Weights of a small mixture-of-experts language model, trained from scratch on English Wikipedia.
Experts: 128 experts in each of 11 layers, 64 GELU neurons an expert, 4 picks a token, a softmax router, a shared expert of 256 neurons.
Training: a variant of SOAP for the experts, 675M tokens, 5149 steps.
Below are experts of layer 5 (counted from 0) of a mixture-of-experts language model. Rows are named router (the router's row for the expert), down (a neuron's output weights, with its number) and show model dimensions 0-159. Each number is 128 + 24 x the weight over its row's rms, rounded and kept within 0 to 255. Numbers have three digits each.
After each expert's rows: a language model's description of what the expert responds to. This comes from a sample of Wikipedia text that the model never trained on.

# expert 8
router:114146132145120172083151136130113143177109122120152119161151105162164174094153108124154160144103161099100149116149181110138135131136132121117172143091110140139149134145155098117133180127123104101137145110134060106130091128126112117142120138152109100111152148175117139127103097127147154118136125122102095102097109134166150144124156126123147095110111088088103102102106118100108109148119124145106123131162110085102184098160145161131119129124133104145092135086137110108111145164108175
down1:116121127105175120099148111163116140110168088111162147122139129164119133156105121136119139101125077166132141119087091111127110121107104090116142113090160101146096126125144075143115159130138093164115130165106151083093126112126100134168138130154117161165121123112129126123119177175109146162129110097125164131153130174098125087138122130124102118151113142123101135149088109135138105159102121179147133153159151111110061143130102126089115149138123134164125151127147087140136170107131103
down2:155124103189100174109120142142093139156118100098117101133165108128108128128126110109098153096181141118120131147112169166095084124140081134146131106081129092156168150122157161090132079062108151162113117112135143091133115122145143118117120155150168084114127150119125121108103111128136116141136163104140139117107175120107099102098155130126115179119147125118125129139123106127105134117099132096136154121137126091170150156113124183125140121166135093143127122114130136159177105125118134
down3:117116093107132111174100115148122151096139164101065135152129113073102115095135116135106167128139151160137131174169130079118119126151125102104179142141085092139135102108143143102118169138130106122141126171117131099148174170112112159119175117147124154094138137135156127109145126087134104154109115146116129146120116131173116126109079169131116114128118119157108152161152118125134108108115167102173149111114122133116129142165162084114104142124119162108113111152110155153150100144135089
down4:137165104150075153123152133146132113103103145153111109159114137116142124123122137140165142143105153108147077184146147150132140118168109115114078135099152126156147118108128111140121152103140139121143116119135127112182136175137113111103129120128153092137104083119072153074128118110158130139123088125109104152126138141141098169135159097151171124141156116162103070140125150155145165138103091131137117123147124150081145117145167085137116162124151119121114136086134084135094131173145105
down5:120100136157111072137092098098159130150152092127145089121145115149143102155133120072096141114128142148128095149118151149139075097061144114114123160096144144127115108149098109148137092121137161145114145115109160129111137198141131156153094121112141131136123161120088146108090115133117146149076135101158119130103145123109117120149160152131178137117121116148099147150124151105154136142096163137115112125111146097159139160157130142119150126108162160060120111110114126136107146137115177
down6:146138121121087135141150131102162125141119137126137167110134121161137150119112108093096086120138129099117108168094153137131106103124119107072112084163101164150113131118094145122132102079130126150136118091197136101134157116170152112151151133092151121152113139090150111135149079107161117089143144187116159146173104156130133122157127153112182147134098127157152162124186128148096087112122134138113148122116100153145107144096158155135129134099121118148096151102144145108139127127138127
Description: Table column separators. Pipe characters between header cells of wiki tables, especially election results (Candidate | Votes | %) and sports league tables.

# expert 48
router:147119108127103100132103091119112165101142163139153100132121139136144119143111157105125133143105090155110164091119107153110161138122190121132173150143185126128114076133123104116117116142124176096134098078130130132142103152134174103159138092165164102172094092116122121095129100139137130101138107143097094085155168148151098088104149155128153118161149148082124089146141156113128139133126120102144122119139148094138109151125132128162107105131168131138143178126102136154140131151136102
down0:149102167111119132110107145106098172119142101108122158137129176071086112135134102122109152155116131128097119102101087111143100110109110114159129108137120073141141105099134132126108094160127137170106083097155176106095107169138121130159113144171109149174130163139117129152133111125136104134125144126110159167094146110130143165085169111147151142124136091152151130135087142075134105106151151122108111093153098115148174121140113109131111126121156139156161138097136101143156152130116099
down1:145122137158153140136135104096086164129148139111157156127118117108124067120174116144107129138154152110110109145126105174150110125143161132161088138121101104149119135101106128166118133104107158130108123092150101107120123129099102120137112165170135161140118132139149139132131179148127087092118138087109143154130171143146126101114136137160104045147168168111127095150104138103126085154120117109182094142156130101122140146147118104161141137135141128117181118083101127102116159100142129
down2:120150118135131112156130158099161123158108081109129137144097170072124152118105124081154111154158130091137125125148139171122108129150164135138172081134143099130132116097129117134143116135141129171087060145188103116144177148152135119119142172116135104161151113123158113079162103106127145157132085102085141166101125093121157117125134123156134136138118112095108163098143138150133103156124125134081122132127113104141185150105127108151107125127112145165133142117147111101122115149102135
down3:153155108191155160108141117123109156129135148106123112118087092169143126102124087095120107132144136135127167143118147090132107096068120127166097098111114108098127141130158131132127131139181112147135130114106128140147151159153157112118134133154087131121115118096151123083110122128133143086147097151180123129133100132144146085091098060104114151115133165169155128114128178153123127124094115104103115121158106155139157143165111154088155105153163130118137116160127115129160150135134095
down4:121142104156120163087089081115161080182129118137145094094140125089081120144133111137141138148121118139122113080093128128128136112125134119180123113110132135133118082133116133184155133098130131103127170125131114075110126166142095127142120165141149149107129134161099137142115159123128150183135142128077094123165129148127097136086127153130162148150148164132077099135119124162099091122143147093154181108119144127119112098097127117150157150101129124099122135120136133128171139138127168
down5:093071132121144119155128154138124164133107133136112107164133152066103104111141137121119096124158166129134087108117108087098145141151136116116132103094109068147141114138133108129141111157132109135083134143121158152130071116125120125124084193146097114110154154113131161139169156124153127121121142155125138151153119100106159093144161116148130121103129115144143126109086121113181135159191113153150113103123157132117081115116145175122115157148139149095101114130169135129143119107125168
Description: Person role nouns. Nouns naming people's roles or relations, such as player, director, coach, father, son, and agent suffixes like -er, -writer.

# expert 60
router:149153138111116161147141090112155114102142141140125148151153123166127150141167126131166075130142107195143141145143090095166124119122107154105150101102138159128137114131136111142143139118090100156090146122087124125153152115096107129125120096113155125119157135151114133099136171123107121131138079100160150110133131112116174147148152151129073126089119150088122142130089160149142083173103148176124139137156149096167134143135137093108124129131085130097110127143102121131066096107106140
down1:085132116096134122159091100140143166109143171150134122125095104145127124149136081106106103142168092129145154124134126139126150075097117065170107155128131124147152097134120149126116151078137094109152083132142146102106097081090114175159133123119129138133116106083111112139113158162121152163123112116096091126119117084136127140088145139147151121147103166193123127126147131146179133116098106108144148129153095137115107125110111104157156179107120146147149143134128143136135135112162131
down2:119122151118119131135150094121133093137120115162168160118137116157125093116110128126093181110160142120119126108115142139143120119129156140141166164191111147129130132158102090099133136145123141080084103151124167137146129136107123092157118140118114094073128134139113166121131113128132118096148163150133083057135139111108086087116176136103179103139139134116107076155142132172120129122111123129118111134140120166163118151117099166154138122124107122100117130102106172161177154154124146
down3:126178149150125174118126107177094150121159113116080154118132112068104144130155095144136106158129148127149143124152122135133149110117163161129092108130154132156134120156170125149187075141140134170107133131111161134133143150123098103095162163113137101142113123152133131127140153084116155147118111131165087135127102128116157161142130130111174157098081131091092118112102131109156138092098157105113130113102138132088133097126074168119111101126111096123099085127108118122146139125137126
down4:099092124152151134127133140124106097180170092154173190124130165129151113130113139050146106154105104098074179110122103141172122123104159144143111115135123107169139102100142104137132124172125156147118132102150138140116153118148158092097120124154138159159142096101114108162136080107100119113131143112145129136117149167130106098169118138113139117137149134140138119107144084071145133155131115162137144117109118101110087122131118127106118155089117143170131138128118147125123145167153118
down5:162121137138106120097088119138123096112106138119116116119139158129159108130098156156163062132160071159105114150151093120121152085140142119106087120130142128183125184151084118146148151145137186122139144160155107134126152127160154126115136135128118139134166132108138085106143116157147138114137146115098159159078134137135084102115106116097121110114138110132119148148122110104149102121135117075158064117126135157146107097108098152112150126100160177104129155128098102135111128122155133
down6:171165093129111127114152100098134117136156106076114160134094136136104073135100081126137114129102120127136126162109113110107138173109058102158170150128118127073116083114152115131140113115092167103138132144137151145118147134107169150160120153136140090113118144118136120143113127129131123117134149118126132137143162113125173141133176124137133102118116149158092136139066104148089136169107122108166132129128149112123143112121146190129154133113137121163170104163159077129109145134148110
Description: Foreign name syllables. Second syllables inside foreign or unusual proper names after a capital letter, such as N-aw-az, G-ob-lin, J-ab-lonec, Nav-aj-o.

# expert 36
router:150116143097133127113105120145145122165169137149132101098136134132167113100107102120143105139148138139114152090107160155136134113130124154098129105119123127148144139141154117122145114154125121098128100134077130160155149075117097117125142105156126121148120140164175112167127149121139116117147135076198128082154146135114127159082130140072094118125131169101101163168153062100091167100124120143147153138157111140111142129143156121117084101161139147160127136114136094144134145183136105
down1:129164110117122149153122120137084136132111094087185145120117124128124134114146122108075121109150085103109180130145172126117139090117105096128114126114108138133189159143142104123087103138113175125098102134194145142182153165129138132118109115159082147132120170145115154067145103078131141121161137114146103148129099116131127112141135139124155114107119113113113122120144085129088125115120105155110154135128124120112128142110122182136178124127130161110120153123089128158159145156130163
down2:149119142133137114222156105139170147167109156117147127162115114116114072128115144114085120148156119111120185138119139119129071150146139119121147158110139112105105104159106131100140161125131152151104145116128131126117164103126146132114122074110139105101169155058130182128134120101135127109095138127124115123143115140147109117107135120114096115146146116124106116081102112109165099123137141117105107118178148139178138162104107132131113140080146128120084158139128151098149115128144160
down3:155103134179125156151155159168096130130118104135090180149124119109094123120115156147124109128140124140105129127145108155183163136091123140124107177141129135127133106150121113147101107113152093115092132110087140096107156144148080109152073125141157142100131134140065141151129123121168127165126153102095157169156146118103161101115168112117126105113144106148111105119092107163098131115160155174157121090141120108143096134104128121139121090093119142107134120100127119138144184133147120
down4:122165138165101128118149133164134097151154131147127128138113094127104141112116147125137123156106138136139118152113159142122152136129101114129136147128159139121115147135123125130153119185117085121100127101164120122166183168114180120132120088097130143086142088098161106157149165162126096110103094113113073087095117119164134156061176138100080136152096148148135129090110130134132114124134104129117165108152124139166128110129108157112109074103117137133136144097085144151119128141115168
down5:180055142131171089119121090140149096092107121093117166144143126143146085134150158123126094088121146125151145116114138152146117112137151168172116153104169129141076126108148091137110133122161106136125187139112120106124148114170121152143124163128132154162069095108093139078087123143161143122095092135067120176099111125140124121137109170132138131136128133125134113128113102164128099136114142100116153112142143128141119155129154109139121140124133112128117183122132136109127123127147100
down6:130148092095107129122114124140127148169139155118100112137160130125103156166086110155146139110072126152144110132122117152110112089113120166124191160179113164155109134147125138120072127121156081057107114125147173121133102133121147144148107134105145134158149143115108096129119101132180089142119116159128109145139108170133099135171156142129091106136112124117079143090120110120126124150145134103077149121140135180174104151144142142154091117153116137114123138121120108141118104143110112
Description: Year digits. Digits inside years, seasons and decades, especially the last digits of 200x or 18xx before a dash, as in 2004–05.

# expert 13
router:138171117113131138161134086111115156125142160114114092122120129149119149157178111129122151114154058117106112096136101106146147145132103112108160104118195112102110104155161126157161130127132196140100162122114104136114097140118149095126147154128141111094161119110119132108148133089154147137085090126139094093122108128105099154104152158141114146129091107139157122162092136156146104110096157169128134108137155110150132106152160157106113129140125129160171159126092112105105150100112103
down1:156092159124118120101066154126129192127167138116066122127156133115114107183137181099128099116093148116130127126137134125100112096153102114124093139135132126139083109155120152136174102164138132168124120093098123104141122122114145123124143145157091153138132148143181080138137123141129083134136133155130113162122108115135140119121126153123141143083139151119103147116133127117118129154143093191147136138098162143097089116127142124107113123130166128170149138086120068165158105134134118
down2:123142105127132084147136097091129153132170122173114132125143106133135154118139179122129114124158155119067179139136155119168114132136100130160160155106148149134131162138125103163128163136121117120100173161123122127128148110141121130147120148111141139111121130086143125178125105158135119082131104076122160135049124118095083127146117147104154096104100144088120132121140110122129104100130070135147150144116086130124162154101124086166139162135147146083133133125096155107136161126140146
down3:096119130107118159106089143132129159123134121123158079143124094126116122128128142125135121132135137144129122145066140120143022095129159120136100140134105135149136119121139127116149105135138074143084080133105103118166111122095125125115088151141114179126115139139152105160095113122152115113145159149095062112138155118148127149148116130137117158123133101142121170187152117141156104124145106131113151142166143125170142123144142137129124155098179135083125143131155113134152096181130139
down4:152098156123135171150133147132160163128091091110089142116114141124122131123102154129112166163149132142190113132122169136173114122090123135103120109147144116110121117145138141141109057131164145125123127062159126157117110093139082099118114106116132112119176123177155167129136113136130095144089122142151113092132102184095158132160122136133125133144174139119099163123126148124143131108135133137130137140139112107104152094102144070094066132122119147116103135116141087138151115137116111
down5:128151134123121140156124130160154130116077098146105099126093125134097175124161142120137143134183126116086161118111145095097150138117144123126126117165140121109122147122110104129119093164150098158095148141156095162114148145145161115094166145140115125133173149131150101106142076138113148101129134162093177107118138147111152133084141074114121145138091081156094127106115139106115158098162102119095113120137119077149158157159105118086122119124115109159124093136151113124177133156102139
down6:127193116159090092126135135154110104114103106145144173154105128145085119143127153147138119106145122127104193074124161129079136132132153159152126136128085089158081118117174116123125105139113094172124115090122109103141170153125107132132148162130108143140122112128094142096169157150091101147114107098129136141135134115127108121131124128135117134091125154113126141143155132172134157140156133165176078090135148132098106142147108135107109118143163109100112080177144143126108130116119138
Description: Romance name fragments. Mid-word vowel-heavy pieces of French, Spanish, Italian and Slavic proper names, e.g. é in Féminin, ré in Fréchet, Rio de Janeiro.

# expert 51
router:139156087155144103139149127118127075120078176153090099149159120096118097102121146123187152116090119123088163154143110100159144131105137069140099114128113134135150146146116166114131129145136123129127109103153131121128120101145090140107147112088165160137126131109144136140144153154080111130108117152130136171144100140153103123120081154114176133114116076132148122175114154160171150148116139143109159119134099095128121118114127157122141122175146132123131130153150130149069097099132156
down0:110125139111117139114112094123115177124136131076120147100105135116119116111187138112120137147175139140123096146157136102169132149088161116102145105079150108125156119157130116113166097127116149132078108153117123134155105108108097165121081159131123108106138120143097144101165154132115158117115079115092165168139116096152139160179095143133103137122110135097148103164104114148158133156103116161137165098113126126135131108153153167109117155135159146102149164146112079111080124124133129
down1:115136126099121136119085130146099133128126142160100156147112116158100153111081068108145152148119140128126166096126159132097131097127099135156155145132133115089122149101156144140125103137154136109135125153154136076089128122115131137169144159152135130121133076142142122146113127136100127158179116133119133081110140126157102156097185118166102118116072124093103095140114108077150135127117083130132112105111149142103159167138107119153113142120167100104143117149171178157155095157119122
down2:066125107209145154075151128156142142126136103125127140113113125139155137117152201138177099151140143163097112149064120137164137132109128128126120126148107133102119131138125147123129092122147131135164119130128127099104171189089144088125110136113096151120123135123133104113114132156112148128161153130076162104113121143095132110134094101115091140122121130126118111107142098125107119115121084138117090107157130108167185125120137111158106163133128133123128114142114140162097184138140128
down3:127137127133154151146107160160136172175155098114154140118102104133125141133145109130117137124133093170145135100113120109091113112149143134100087134123137086099138144102117128156120212087122123148114153121125171143132143185126112101114180156142120099144105102125166125131132106074124139105129093150153143134123150106176122156099150080128138096118106125130129113166132124164096096097128130142157111118140128161120112103156101080119125109137126155140117126062106145090109141092110116
down4:178159128175124104109149110118137124119143160133126091143124079113144083152137102147132101124125124126167113119155115121107145148143093088103099165115149135116110166096181124147154103103115132110130101130112128116120141113133082107162098163138147145146103111139097142096144155096133166183140120094127114122128110144124106102130079162098105127115096173172132125133122132135132156126098126097115108151119159108129151148148130093180112125127130092192111130125107148123174147103149173
down5:141104154105190114138089112114099141094114116131119120120127137134143126099098108139095163156118131183113150096082114143117137100149117143103133185126090147120102114145135146115158132107144135168127087129141141129168108126150129111147146130131170125172091128096118145139093128141160097140166116135155142143135170097180133107111149123163119071102098140125108116131145117125090117164161133105092126106094114137116150099121113126178154127125142175127164149090085142099157118115097133
Description: Mid-word suffix fragments. Inner or ending pieces of split words, especially ic, id, al, oc, as in septic, toxic, Gothic, suicidal, mausoleum.

# expert 17
router:102114155095147153113148149140130102149159106152113111083170125132142107150092089115153128134129116151138135075162164135140124103164118106092136109093113158123092154146139115117130082148120157113118091117120161130143119079114119135117168144160132136154134122109114084139155132134135145141113153098161114119126109116106144120081127122093103143093165128108104109148173080155119171095138148137140147124128092120089170097147117167158132075158138149153100154150138128138116090168149103
down0:137097100134110141139112175155155155059119117097133111150123138128129130150118120115132129108097138124091164124121091077123158081152148122148115103138152113112113182101079158129103177121122110127136119083133116162107144181158125128104135164134167161111143141082116146160111127146174149151123103101141107107110129133107126141137154160111135112135117122160133104086145126155125135099129137185102131112143168133140127171106140102101111148146090142098145140071108167125155139133122141
down1:109173154124108131127140139103162082139140101108104076125133140082144159145124105112098170109099108097141143141157099109120118151118148134151144165121133180099155142143110159088163117144144143104127149156158120148139113089165086111147099117101123138099132146115118118132143113099132103177119085178100127123180131143121146152146098178114116142120120088133131093165126157133132145156123118118114127146060096159090105104143130144125138147160146129146158083126136109120154114120106104
down2:106144133140158120161156091176083088103125163150137125156146109125111104052123100172186133122128114141077135161117128140128150107117092148114150153125132117128159139139089107144138126133135130129171152145147152108114086182161086112122089121182160163112130151176124124117097128138135132140126123125146148166145105128147144105117124116137090142113145126112151153128123102096131127132136094109150098130140082084132098120143116152089120153120154148102123155143082106136117144127169125
down3:132097099156102126129096141131130134087093148124095140120105117125101130099144135112132195146093136120116121103134142075113160141124095127124129113106107155142106090141085138109135130146097098134146150134142137110128087115166137131092106128099136122129151125163175130072170130129105156096146139157139178135092065111181133148113151145135167097069130121130150125111120131160170139085131145160145139183129145137152125141129129156152151122112141126143176127109129159141112085135130145
down4:143178118103138117110132064132122162144132171074113127178120112106103144094104125120122132142094103125098107165143125097136111127125120098172099130174103146158150171126146133097124140121135114130160133124167124116138106134105146133144113105139170155111130137131142142141087135090118147128134089169177114154105122063093158129156131117173158083145134116132152108122104105097135112129175128112093100106127139096118111107116135110125172136156143112115168135086127151123131124116125181
down5:134097091147159082152189148125124087153153104167135101101144110134141164145131107168138201098156134138134119125081149099137160127159157168101120138089097130155117142156116070131124120166164118130097115126150122148123127094141132151104115148138117142128080108093097103111103124134140117159132149101120131144117150130089097114158135135111125085093107136122093162131156116111131127123108120125085122141122140117129127120131156151139146125125135160135085157108099122121091133154131199
Description: Digits in numbers. Later digits inside long numbers in tables, scores, ISBNs, dates and coordinates, such as 141–186, 1989, 978-0-8109.

# expert 44
router:084098156095129111100114092129147121121148103120117103147093065097135156135121112131144139133118182145147138119100128128147158179114128111126154151153144118138138142089132140141144150137148149095149102113107135106110140158162144137143117103111089100155118172112115122148118102099154146149142119162122134162125107132120136088152161102160101116141097156147109121145102136143124103143130162123143067140118069129146135109144081107147089161123084134127145101127167135095123122187192141
down1:090090168148112107122125124149163127107091129171152145132122101109131130140130113096113158141135126109071107114125147167131104113163135148165152116154122074121132167120109124099105088155103112100102122142155102130154106163116117141170155178108133130104126123128152114134112114097131109104107139080118108111109167109114093140142139140179142136186134129081120112130124091092099153152153150169122145156124134166132164156093141083130144121136176131144108168125132089138124139128145158
down2:081127149134138093164165152161141146114133151180156151148147103118135117083096119151144113121146147095096069132111128131108162112137141163117139098124122151117148144133137116127147208118136155089156115117089140169103116153127168134113137132148131087142093115122119126141150069092090143093126113133111093148115097093134160152108123126137139103134114112094107139145100127082139134161109120138174107134138152160111124109102176117116121134123130135105091152113140126157063131118117126
down3:091134138129137126156093087155142140109146137117104104102120130119138158132109162129144162113135101112152166088127083155131126129134104155100141107108122129128155152178122142129139128143149097100087155182136153136127116124136160116103160115090142087091160136142124124139128131140102107181133130120114110139126107168166109144130116130162077088144155174106133121083125144144146168079104153125123140118103079152145148119123167111142112131146147181116179112108099112124134111095117068
down4:130145166147147135152115106115103122173151156095137111153109179101110099123111145114142126139168119137137103133138124159097128131113122137143135117147180117128122070211182124109136120169162125119129148123114124106134118102193150137129109131125090115162150104155133121121109136152116115131119156090113131095116110150146109123156131134178128107115103137145077101119140126090134119115118092108115087111102153082135154098159144116092122113157108162149173154086102107103149135142099119
down5:122140197147105178097123123151120098119123137135145131081130123136124132095119156145153133126157091189084158124113144146119147143114149126131129117163116183099122131142134119155117167132124120112178140128122120128162137135118139126151143090094125109128094140124152136170124111143095119106128097159117083117137152141129134136086103085061144118132142161168138098172096139133142130113163130123181119143113157089153136095126116090186110135125162116115111152124136132103093138103100157
down6:125124154091144136122134082131125131151135128113139131106147138126136144137121145128123159177147095140146154143161108111187101095134113107115132167162089109126172127158179110118126114137119128125095094118127130113122115079158167121092115079086072117133126092084128132148125143124093143158199107128115107105119098113160168139113127134137097093113146101130111171138135175103160151115104140122136100113123110159155114116095131181101120136128110124157107133132166127148122103137118176
Description: Clause-starting subjects, conjunctions. And, he, she, it, who, which beginning a new clause after a comma or period, usually followed by was, is, had.

# expert 22
router:108128149090137080149096095135164124115166123149162132156119098165138108159101154178132139125098156115152148131140144130103117130137133138121151181161115089140110117077124123112084101124108115139096092118142131137149121156159163121148079150109146146143106123149129116113120127114106112130154101165128118171127139096099129113092152073136132108159109094167129122170156108097104109128090110120132083128153101124141105175131127152180146124120132109110129101158177148153101113164127116
down0:135114116117136187131089142145134159163148083170150130158117123096128141104154189084128146138144085118151109159098122114163109143066166119109106109114123166125146098128130137100151156101103103126113140151118128145074117102178155141138152085135113114108146154088117111143133137152154121107141092151116153115104137107156132178155148105137124106117122157123119144124128127121140131082112117116133104127105140151113154114109108142089148184134120148100124154128063131149100101160137146
down1:118120137153131137115111105158151108151118092156111150114116147139094154114153144110084130144148126123105091075128139104108135116143129124105118154114165112091171114091097098122157139131104138157102092111126174078163137147105134144128103141145135086118121102158088113079191135103119130128116129112153172105167103127128117128131087117144125159131116114083101101156148127091128182134146140127158150099147096119172118128126118156139144101148154166120160111103158158184137120112136111
down2:166169157127118150162159157133096110135165109094134102102183122084107108127120124146150133110171140113116116128129135068113140144099142118106133173137118116131109168085167152091154169105113113150121126088102121105133169128128131143152134074144111158128118150116119143167094113094122128089139126111121117108095153119112092157142118171085132116095153125160149131108117110155131164118134160147144140138147117142129139073114124153163140112109104146070158103129122133118171155099125118
down3:154155123135136116141111156097101105155117121097094108160142112122099110101115066151162102126142166129105133151074161113138115114121117114110131105081125157165151115169129108122142142137133160106096138149109166113100070101106105137136123105156115173137131144123120133146116104121166074123133154123141118137175124138159123113117133161145184098094085113131140128133106091136119098121129172147129160149129107128082155136160102103198110143116147099147139121115126137135138159096109158
down4:156150132155122157126143138115131161107091158145095120117155089148111164133140141106121078134128063108111096127183153116129106146130118125112135114090166124130119128136076170104155151137091114119140137130117119123105191154135078124116114093124125126102103144107147097114156108211103118120092139127134122136083115124158115169146121104106139114147151117104160116156138105114158129138101121139126113102123129100145106153143140147139113159148082152146097154169159113125113075122153146
down5:147138163137120137146121120100120141132151126124102078152151092095116147076108097105126153110124117201154105131151166137134087118124128105116135131127131113137164158165117134110136107137147172117126164126095085134158165110097140128104093119155134116150151109102156151112138136086136117123127095167105153158165104114103130136114109109187093131136098134108098157133137152142141146103140130152109144164106128131170141082132111098103122114132102112113202151083152111129121151095093115
Description: Function words after verbs. Adverbs, pronouns and participles after auxiliaries or "to", such as not, be, him, also, well, known, located.

# expert 10
router:086130104167145175065129136121100147148129138138116125179124148124162172102148079113185148131102160126142174108122176128137145108155123105119119143139102149117147106122138098134151157116132150095121162124119163114115120136158110115159130110154099112093127157120151135133084074119152157124145143116092121127107090109153187158100170141114163091137128117140112095126113130116147101158140129115127123143163117130105175106131158140116142140105085104158120127113092096116130148156105141
down1:134119127098104169107141089156113139110126113118134122127124150143103144130155120116126128153164102144140079117130108149121153130118125133120087128158189104121122152185149126129135165114116167098128105144118150102137102144113084156146129138110162172143162092094120137115125128130140154120122109075112143155088135105182165117149130097125056127167108103117116133090107119143154150107132103073096156107149120131166102138107171111128124102111147125151121179101134117139166111118172111
down2:170104112156106135095125090121146133156173140109096134109140118108154091113136174139139127174118120101118135117084119152103061126156116147167113124143122105135133101118091145112113119101166129154148095109131112120182127175135153085154163147100164118107116114151122119136099102156157090150142112178116140128154142144136130136153147158153128125113155153149087135085082138149102164108078159141100144131106134104106123154152115089131105135110105108136147125140113157143125125124182141
down3:137147120142128120081102134129114142111176135155169090157111106135167153104115112093078162097077131159124109148145137103175180118138151163157116153127124136101157171111111116136107140115117117120124134080115131119112150090110108134130122144111140097099133112148158138113114124127169140104107143150157110142085099111106158107110163107115171138150178115120140112148162102127125088113124133155144180141136118125152120159200127138153109101145169135125144121132076114104124136159118141
down4:102139162098098123148085146123172124165085138100156126145120151136161145127117149146140113110128117122133142084156144141120139127132092145095119088117138135093125143145127149098138096177139162173124124181155120124150097122157131149111120112098156125093098138131123088150188105124153150129135101158097147118110138106110073193120149121115132183107153136138083064113140122138133120141140133168131131104126138171157127130073098114126118120104119115127117131117104127144093152089123124
down5:121139091102118152128109173122168109134164153130146137140105084150099143138161094131110146141096109160106156100159122097140098110114105142085140113085128156106162147081132135154135126134165126136117121127113119157187115144166143111106104139142141132131126101090133132159163158103086150122140074165150130121059111139134121098137118132159153121148130074100142093121115140095173118145139145150100104140149159153147101147134103099129113142100113104176140116112144116117114120172138154
down6:133149109151100148127103110132182116114150125100091139164116140125139143163136105137137114139149172099155131128158118135173109167110114166109109098125086133112131138138140117138149103111109096165141114079139148124135104135207166124166113110120114105150171140140140119175145131110123153164147156120131085142128156115097156098087128116094155114161105099106127152109134147147113139156144145150089074138139084134122141152143120162143139128139118069168130142107130121112099077134114104
Description: Table cell separators. Pipe separators and closing punctuation like ), ;, ");, after place names or entries in tables and lists, e.g. "Colorado |".

# expert 11
router:130102082141148136148187169138135113093108141141130120162152111116169126116124165117143092110089092121112130139160138093132156116143140092130138098080159116117126100155141154179123135167144132163111133121148178123144129083129083124145127123153157135102087097096132128096164169102140112104112150119147133164155129162119112123137095128113137135115113086107086135169126156152132125132060138124122163128125107110112132103110130113122127157114158109124092112184114167146125112112167137
down1:073146126121121146134137061133095071112125132115153105122134110115130138131155128130163097141153104120160166097132055071158102155140148134132089101145119130148149137144130128116101160131110139125161117176160107124135185132113095114136111134139148092178120102130113127124133167113098151178120101118123120125108149140118134108071114124172134160124148124140133118149110144095112139097123130152105121144157091126178150161156137163142136107114135122093142133143134110084077137131115120
down2:171102120079171141101119127075123163110133149094114135102128130131154156098082136132128120135114123167143144141102150121133124126139116112078144080124077086126117107156161143165118112115157114146126196141130078122143146143085119150147161118128101099137140129142111136097110092098156110146140127165150138159120170131118151145128143135148132156109122091084119096131112154132104110137086130097094138126131158147132167096136110129176155154121142175144102144166105096145134156135126127
down3:152150108122144115127111180140158126155176161130122154105121100139090098146119110132128095124108112072163111120145161165090178124157121102119141137134144105124112113118150138131222126122139093086115154152093145100149112131129133145124157119105130143134099111134156152115106140112106112165136162177096098113126101130096132105128099170126139087135127166146123120155125118122141146146138126111146095107083129147106089101112141165149161097147108128102138101103124155164173114130101126
down4:121164156156134140085156116106129132072131089191124096118126132110131142117100154134118139117125129126119153126120168144182156110135156116141126126140132125087149147095106100124148134115134122106086128175153129100137152115141113126094124099105148141100128169149111101124145120122091101110141157142173125101126159057112105156097116116120145103099118128129122111124110127091179098113106132140120134105114152139064152153117148119149185115127149126149122108187108110168133184134114110
down5:127141149133174174140151108145129157143117127131117135154099122131096118127137143137120128097124119111068103119123103107153080152117115115138137123079145125165115114136128195112119115193131164131131090162116139104117150085120114128169106157157145172093144151130121128112124089155111141104082100101156146074108132113142121143118154124106109150100130129124111183099115128140132098141102086129096143114137182170123156157141154165103122122139131112117145116145141137117104076169117154
down6:115107107089131177115134168138143144106125107160145104121111157113131145123113125106138121158098147134178119116104094126146175105155136113146133174132132149154091104099116182109130103116134136109103128098126140123105130180112113135115075104141141136103140166091141104098122112107119138114145104142125125153130114158133125123171177114148127134143169186112143143098122157091115171165166125152122106151093132149079132118119141162099094093142122118148119108085080142093163139155141155
Description: Mid-word subword pieces. Short mid-word pieces after an opening consonant or syllable, like p-un-ches, p-up-al, tro-op, p-itch, often before -ing or -ed.

# expert 27
router:125177147152118163071126130126136127129080134117138166137177137107112161105147110130165154130150127145168173152149157151098150126160115112102105113082101166127110116127136086112121110134143154107153157091153136119113132144137088132155170109140081117073151124134100128116138082129133122149119098112128140119111154119153138142138163117154153104141105101162087114124176133111098104127151154120096161133126127133085119095165114166115141156119107089161105122117158103148132108169135154
down1:128116142136167116122159162152106143103091144109102131147132120150126132118095043131132104132135102138181126103138163119144146150126075119134130143141109133083142141159155151089143088166101133159136117144118130106137127132079118102130118106150127161085095114119136137146165109098108129169109127112130137114184105101091139121071135128124124076125134140121153133137090168124123104099139146121116094094116101157120122161117160128152135122156158122119109129106184167144142096108150167
down2:097089109110135071138100117145148155159123142140138145149083138132135096109135110137113168091104106150157110138126113132149120090120153115107086113133101133124111132179140140150119155125123106100098174094101143146102134119118118117141126140137127102142149107109149167133143128134097074131112155126138090135161119101167167106124135102179156126077169108157119168119115148145149155120097148161118134111124148191172148141124125117124128165108146143106130129081085145153110071134158138
down3:178118080127143144123183156116128121145132175154143088104142153179151114099129117129110117086102119152149143133148172167114151120161169127101132128118095110126155166122092139145126109065139137125123172160130156150102112101123129079113076099142139128080146125161143083144100131099156111148141112115141165126160130171129122143112140117085124150152124125130138111164129091144127109125137116172129117138116104097108111104137110107135147169070139140123105163122107114127104135130153121
down4:067114134155146146163106084130118160140107113124155131156104115128105135086126164162157106160126113156120129099127168115106113129101133094125167080068143110122137116153113140159129091100140095104117155135109132128103118124149127102085146114110117164123109140121155133123177126113145123139147100142126116123176121123158128144097160150111111103109135123132117074159103128154173098131153149142091125104134116117167151100116137131107177169123115145150089138178125177128103099111172127
down5:143153121171124109096135096119101127116105123125110100130111114121150168136122160078104109127184140113111177137118198123158117145111148118116131146092127169113100111108113110112133144118162143157146085138163102114164136132095147144173113143138172146150111144130093127149117129138172147131104122129150118153089109146132147063128103133108159105081152127133127127104109108085128121145128107089141116126076129081143122143127156120123139124132141159079129114134115086133113160086126180
down6:122154103170072125144122143170124101119154134122101142093139151127167132089121164138143141144100154122102145142147120121098130084124130115145153145157109123149136108124163119102150157178116127128093080130094141128118093108149121110169125159139152160120126132161133118117106090119116123118096167142120087128133133116100155103139154147112091100140171118146130142080186129159096100122165157118107157094127153118121117125104131138151106109128173093121177118117103120179127076141110088
Description: Table cell-closing pipes. Pipes and semicolons closing table cells or rows, especially after numbers at a row end in climate and statistics tables, plus separator rows like |---|.